From a checkpoint of a small mixture-of-experts model trained on Wikipedia.
Size: 11 layers, vocabulary 4096.
Experts: 128 experts in each of 11 layers, 32 GLU neurons an expert, a shared expert of 64 neurons.
Training: a variant of Adam for the experts, 579M tokens.
Below are experts of layer 6 (counted from 0) of a mixture-of-experts language model. Rows are named router (the router's row for the expert), down (a neuron's output weights, with its number) and show model dimensions 0-127. Each number is 128 + 24 x the weight over its row's rms, rounded and kept within 0 to 255. Numbers have three digits each.
After each expert's rows: a language model's description of what the expert responds to. This comes from a sample of Wikipedia text that the model never trained on.

# expert 3
router:158171108163156082140126158159095126122106078129094129115138101150127082142111151164108139146126094105113093102168101102163192114115098117116127079114148129138127125127141127095101159115127185088096153095124122143127134172110135102159121165118122094148112155140110117123112122131108128091131116140146122149093165148097132101152120145100128116075148113107097147145129132141116147122118
down0:160114115157149097103121141107120146126094122148157150134150171151089144113122097137112110146162091122097119136123112158159114153084094102124122086117138118142089117111130136138140138093089139143084151178130117115155107112160175148161135136121102097109096139142146153117140104133144107125134146117142115165105087135136126142158126162128122082077095163071120171150137162120113107134167
down1:123080177110126105167111124136096145098087136105126108151105140108167118089132149084163100111103107139137082121109095149100150117122128109115134107127152138121121132122145138121147104097116092145171098085130129123137101110141144125139144121144117081097138143125126107072077104116170119093132134162123135181130115153169124136139122106127149124190152118092134094157103091136114133103116
down2:118122158121127111135107114115125091130161179142116136134177137157110079115120145171122168161127113177184109157100112163115109149141118155176103124133121127132116148146126114132145128135149141178109106154179144135185112138147124119143154090119141111088130157135122133136126146120096122176115156138124121128094112099147089108110087120122121182098138101111128119123106151102153071136121
down3:138128142130132185112149109100103089117140138146182114125135129158137165123152116124160121144091133153143141125104116109094144102181134179172139104128152133112141138132165136143153155160159166128158115187121138133148123139131142139174112064144104120098129115138125140124114141134098123116101114109174103104120146098088093147153095109127146123105113120152140141153158102069153104153117
down4:163126120082137113095109092067122129106152089121180136124145150118127131135126147128139163124164176072086099118148133128130098120086133112161117143122135128106179124091157121124141078152109104107115146095105114113125111148104164138137162142131116117141148150132146111136127155129091078108155110161107133141109145129118151160159104124135131130088153096141096131136159105136136086132075
down5:123176146132112166128081104162149187153103119149156111183095148092124131138129138153097110153125096121162143105131165108120131130110135113104131207153133123129136099141146148140141102175126129140113141103129110150135124139173109149084156099146124110119111122116132139163116113153083144137152159115111134095163169110148116129163173116131123132121170147139106128153161138113157123110163
down6:114140098128128108138109114118130171108130151121113140129133094136136135090109176102118130085116165126109120142140121096122137156143088126153111135163129127145148120150145144069120127149112140143166147153117129172109140132090162147135105131095090117117137189139073139141109108090115136118109121127104139137095079121068081172140145122117072175116155096096146122149112145148131114148107
It responds to: Word-opening pieces of common English nouns and verbs after articles or "and", such as bl(ood), k(iss), h(orses), gr(ass).

# expert 45
router:156133075121136179159138148133124079148109135147179164117087128129132164108129098121144137105139165150130139119099085104092099150088146125134124088177157146128131144085113115144095131139132138097128146124103092154139096120114137114172158151080143151109099118108093105112116183120108128120137100109143168154111151169142145135129158104111124175101125125155125117127135134137147170125124
down0:112148103187135133128164113125157115120126186111150124118120131120134117088154124126085149132171100177157141139136071121120165155092106123138143156137118162111092101140162131132126110108101125117166112154141160128098163112159100132107147095091111139139127085124067154124103123134158100141111157127087109107156132101107109099086126132125102149142132113122107118130147176128159112105106
down1:092177166100156084091064107169091161120126145122145128096162127133115104148122098143135152119109122111145098123125139112158121182090112105142131091083135085127143150160118131153155135133138124104123112126174151171145137115130086122125103145161130097159128112145155116100123119144117172147144102114106161086162140122096117141144152089157088107144119143123125132143104142134126106146150
down2:079095099174149129120099139103096138125128152115119114129166129171118152127172167143124115187135136127089134152124143103108154102117063151120128096092126129103129102120082125122153171123127106169110143101093101102144120108173122129106080090124120148157131138119094176138123108157135141099094140140114109132107134118124129124152101119168107142126140142144173100128109103160162114141137
down3:132123126155150084124108103123097154119142132098154116182174088163155165162164145150132141157155169093170146153157128135142122135147147144145114123136162172120112116098119128127145156124135177136172157155120140128067172114145115128104114150117109114100112131148153126147124109107160148111094162137116105155157114129139153107119121102135121123091141126157169130089150109162149082144114
down4:162110157098104128165094055154147116117123127151094164153124119087127086118127127097161121129142096111126139111134102121153100126107105089137126100119127143126102125133143142144132088106167139132146100118152103134136149131106181085124141112147110120151126160095161112121132123170128162173146142151091119137164149118116149157122167121135137126134172168137117135117135053132104174135127
down5:164111170125119088113138140133095124103158158162131083089172127126103140154081114179099113148084126123147112146118104086145131084113118146150110159132139150116171113157100140133151141118107124114116153112155092165193162140141122115129148142129126097106154140124128155173150144117110125120128103146084121094137153175122124118147151145121096092099124164104119165119145111120124099136105
down6:130078090137183153138149128091128108157097124113152151124147098154118141129167144142195108163165161147146130128138160096104137109109062140152122128112119137103123143142151126150131101130125141181153096149148099121131147146111132112116119144153096169168092147119086133116167107172148135120111184122118128161114143145120125132125124138141148106118169153147147150145118126129129123187129
It responds to: Markdown table header separator rows and line-final pipes, plus month names in dates, such as January, August, |---|---|.

# expert 31
router:158096148101147167143110131128140132115112135111096137146113146130124117068101124140113113137140127121111114131100135115126131133135128083107115069097102107098171130162133147139137155108132162102142145156107138116107089147174107148106156143163102136135120174124118068090106127142147168115159085155117094126128072114155108120141147135122160127144087117084091172144166127096111108136125
down0:100114099157139138132147151106111136148128126123131121165170117129127151108189098190127140099120138144121110131144137119154108132099139080151111108097147124139142133143097187112166149122118141119157133096098095130110112091129143141136186141121119118121199143143126139095119130116122138104171090092173157143112153120149132103139186165144123131153113122165157148093104123125125116099116
down1:143099098148179117162089101077142100146148118149138146103114118130118145134125127147075113110133140077107156142082095121117143101072118133176160111117118143153167153182161138132096088136101086140147095137117110124119169137164137124140138126137112126147110147176141140158128122105137164164093133134089138124104142125155134099138161142087116128167148111123123097140126105136131101142123
down2:134136093126116164136110140117126150125191108161102109136173105182141077120176162083138161118137117110112128130105121176159137108132105141104132142106135138100142130095084130127115115086146154094124124103155120104126116145153145123081111120148131137136112105107160109114133151114089048153105104109099117117144136142130116123129148136107111084131118126177122163104117160154091128121132
down3:146106165135125109104088122125122140114151120120123120118134120079115176105095102149090111115149151148132120128177145115125121134099161102130108122074112111130107095119136116158177138141151124130122137127116130132130125133134158119118080145127094156214060147164139138135141104122173196139122201118119130123115127155123101096108118099140132142118105112129157131112116124114125161111138
down4:096167144147134119096149142129116138128123142189094123120118146137121141159136114140138121121097128112108115095122128135150090105091131106121108078151130138141118130108100184111117145123114078143139162131082127108127063121140143122147153116140149138153099153200106152099168118198074127124118139119161137136107151128140132140179150102142090140090123107129152142121127107129148155142115
down5:141151098093115113139124162111115139172137089132141145182122142160073151138116146123124138097109087147100139106162111080165102119121125168139092129138146117145170107139104135110189146120103118131145133115149124100175143110114110124129092119146163126153080156131151131174132116136166124110152154149127099136148165139159167115138127151117114124089084136090099124100126132142118136092155
down6:123119076138105155106142131104125086168140088130140147095122117160130140154108164131118161138137142112154139137092075120142132085089134141159125156150141129133136176112128143101116131160110107120096166172158104117108169162120088114128131078154092080123119141104154148131151128084108135120128148138117145082175188114132121100127130141117109115107140155105144123108079136104139128126113
It responds to: Line breaks, list dashes, table-row breaks and opening quotes or brackets that start a new item in infoboxes and tables.

# expert 6
router:124117122120105149145152157158142137095133152124180122138115138148080144115108134170125112141149090117136125111134150141146111157088112122156119099158143129148120141121128127079122086154126172091119139099101143125110130119091141178120169173167137157103140151123090102131101148125093156087126124127110159139109170149118146118156156156134102145155132093087161146137139103159119136190091
down0:125156146086135141090100160148112178094109111137118140139117123117094091136134123106165099153124121130091139116114152144173105148130152138124134174100146109123149113141085125110110158142152111102142172140113141141169134114090101123123137146139131113135138099183129143094183166127130136153143133131108166095112152126120124126091163165135119172078109152125116114140128082112167145091087
down1:117099121116147104150111144155142150082133131122127114168131152132121121069099146116185133175130152137139140123133140137106125059115159124175128129101140118103092142129160074123157161137091123143165098122125135113145102129113132166188112113154100173098122151141107114114140109132160096132135142135117114168163110156128131130116144135152141179111127110125090149103135140182150119106124
down2:134144119089123148126131116073106121083125107127129124103123121100135132137097149134133162089098115123145150129127110118140113154085134133118113103130106117131093094151154088133100121086140160136073092130144120122112122192161089123147137103151121134143098109143156139125109179147134143187113156118120154110099102139115114146160168154144116143179142128178131130151119169102174095138150
down3:160180135144079148094120181177085153108104121098134095142119135129120102114103090130174134130130124126136116149069107130150101129144107120136173109116139152113132135125110104137146156117145134095140088123130154105155163140157129107138097133159186141163117139165120119149136106118123115103116131151133122140154136070149154187134109092160137144141140089125171130111131126142138101147104
down4:119119134125109121113158180142156154115147150199150120141197120128125168178139128089119130090123116108134153170162175084114112144136100128133134092134109134108100110132086124133164119107142160110074134155109106118118130114143141089141078129134121128157137111109134109085126144136104129147103174140126137141101188124125170133134115124129100154113158112132113159118127137112126097125150
down5:127131110137096114135148121157114128119137115093108154089146151183190116106109124146129120144129087145122157093084147109127109167142129100132124159126106151169139099142140134174088128134140170136147112176149147132115074121086150065150132103125104108176108118134149154137145100153124129136147142173125109109121089122128114137132129166163102142147181090115144116136137115122149127122161
down6:107134105147118078107156135110137131113140142139111105086116096145077113171150150152141120112102127169126154129141153129174141108131135085159171157124146151139142123119112095132107131104102113152167076114165142084096123095148148167137065150112112120151133120111155112134123127137129120153097155152128134158125124102127117147142118135176112121129097089163130073174149138111134143114167
It responds to: Area units and superscripts in geography stats such as km, ^{, sq, mi, plus line-final table pipes and percent signs.

# expert 10
router:170146205141123137163158110079083148147134103069146143119101160135150106124146151126124125129105098150121158163131127103117132141105167142077097159140106155126138122119139090161094138153134109126131177121157135120139104104137106140147131113147088123153104094145148156171175137119136119127153096158115093131117122115122126114116121134091111142133089160138179151145132139099116159118125
down0:132135166108113213144128151150117158111116129137107120145130104136128123142091125133151149127126118159061080107169126126118115141102133153120153122147115131135082124133135138128159125097160113101115138079087138122158144105094146133109145165122102118126126156093178133114132132098159133169145130188148148143161101170157144126129094124161096168132146117142125114149098169139122127157122
down1:114073073138125111128126120081104097127100102125138101114109107157107113121160126143118073161182171084094172112117127114133173124171169127139131124127100132116105126114109106122123149118134144142090154154153135123157135121093150127152087135118145152130122159135156102102114173143133148149117152113108178141112158115106145123164091143150134142108127125104141161122141085111142076124105
down2:123128096140138148123147118171163110107125128150121096126103143134126088133096139137100099138147108104170125108125122142115121106162100128146117108133135149146170108133139115145117149096092122132117148088127097148114179138148129107139133134176184180120133145158090145136091106154092132118097092141109110122124093122113151176093116147182094157081150112077076149110116128146128101118136
down3:134156154108086120144156148145122136120115147175096105143117110082132106095126096172125124113129137106139148120124151129159135160117145104105132141193177108120105158113098152124161139129128130150125123182142136164136141097152118121112143146123129167091139168096149105180098122123156080119136124147133168090123119149113114180108134104124160081130133106134191101109109152142138133131118
down4:123092094182136140147093121090109125110125127137124100147104146120096120142113135137095157121133142153140126141144105138101140117115173144128183156138132106129151151156110119118138141102162138160159110167096137109129136090129130126156103124085138116097100155117131069138111141107088146123186114134131138124130119165051113116141110077103166133092114135111160139160129109121145087149164
down5:178155143084113149079098159114097166131143136147121105141143111137148155122112131080115082126106076140109133098155105138128111171127146133112151120109118126124138114145116134106133105106090106156157122128151134126146083123106150154099134146117125137145152102093158078091101171141130158143170125133148173144123151067099141145090097142119129140110124125148114082087117163123113123117147
down6:137150142138164144132123154106144147141110169146147093127112134123111184139164141118126128130124125074102128138117159137094107085086151088144096087141110120157146115153143149115103091152114122168145159121159109131134137121171142130107167155150134093114115065078155093164156142135128146144106157160127148127126137166132138169095109163120132113138141131132119163119127183134116166119156
It responds to: Words about a person's life and career in biographies, often after was or his, such as born, married, died, worked, debut.

# expert 39
router:136140089143154084152114150136132154140153103143103151157134159161090111100166145147097137144142139143134094140116142068154146126162094121121135103106129124134109162153127142115153184131138107155178148108098094118105164118128142154145159118118138088131107140140147111073088141121104122115139176147112124121061149098123090129156117132109088105108138098101151105153122125140150141118104
down0:097155129088098087132090157145133162126149119122144165103110098133106130147105128105117132147121140121116127127143165067086120163143118123123137158145138100152145142149163143069121123111143133149130153109160108119093160078187174131100145167149125121136113095113110099120151086168147151128135118123123137125155166106130169144128119136115103151129154102147154179144138100157166148111122
down1:084158105114142141151173132133135114110152145125097128121094117140148121124182099110171146095122119149107129122145141106145161150169120115112117136137119135176122109113159143106124089127092147146087146140125109099135128178133156091122131089133137107166119134136107125120139113171077179153125106173138107168158170099140094114145098098075133125150121094125083134122150112140138139158118
down2:112131121125113114151167100134125108132154167139073135094162152166129146159107133133104143104135105161163126174110122118151120101154121164162112157125123148129133130156120109124125168142116150131135090111108116112143163114131169134131120110131182136089126105098093148165138150142116137163147125165066079105137131142138102104137099146132134148141120145091107110106057130155097120093097
down3:140087113105102148094144137154096116153171153126143100098122132151187150079110112148103085110089086162156110174142141155152183118147066140138146110100119130145112141123078074115115144116136109100145127143127125129169145130113125136126103125145173138126107126097154121104141116160156132131124166125124099115107116125122152147171149115076122129136144175139124144109135123143141130105136
down4:149110170093112136096095148137125131132123159190081138116149101081104126158138118165110103157174138105089154132142124144123131128109115157111131153129138139109160161136139145126095119143155133164125120140103112131102093119116100101147117150139125104124132157096131120152143171121182151108082104135143145132087143085115100181151113106158192117148128127118103112087119123142134144161144
down5:142134117116101087138138114126100134132111098105164139131116087178111132119127097147139146117112108113116133117095167113193162091188110106145197154152155107134158121114149117185099128139153099119155158116142154136101166147115100133156139139123118138137124130120095132148119121122119154116138086157132127126139134132093127172130164103141080126120142167099120129111177128099160159119108
down6:151146157105142150084119120125118162140097107129101107121126124168121147123107117138157156097138135121134170103149133094102114134132110132105121087086134138119154124140169130153128131109143103144111154087133133172117125129094137132198116119117143098129097117096150088146157142157104146146113163129141112124141194138097183118130130140118109122123099149129156127044153105175151103119123
It responds to: Capital-letter pieces opening names of clubs, places and organizations in sports tables and lists, such as Burkina F(aso), Kalmar F(F), P(irates).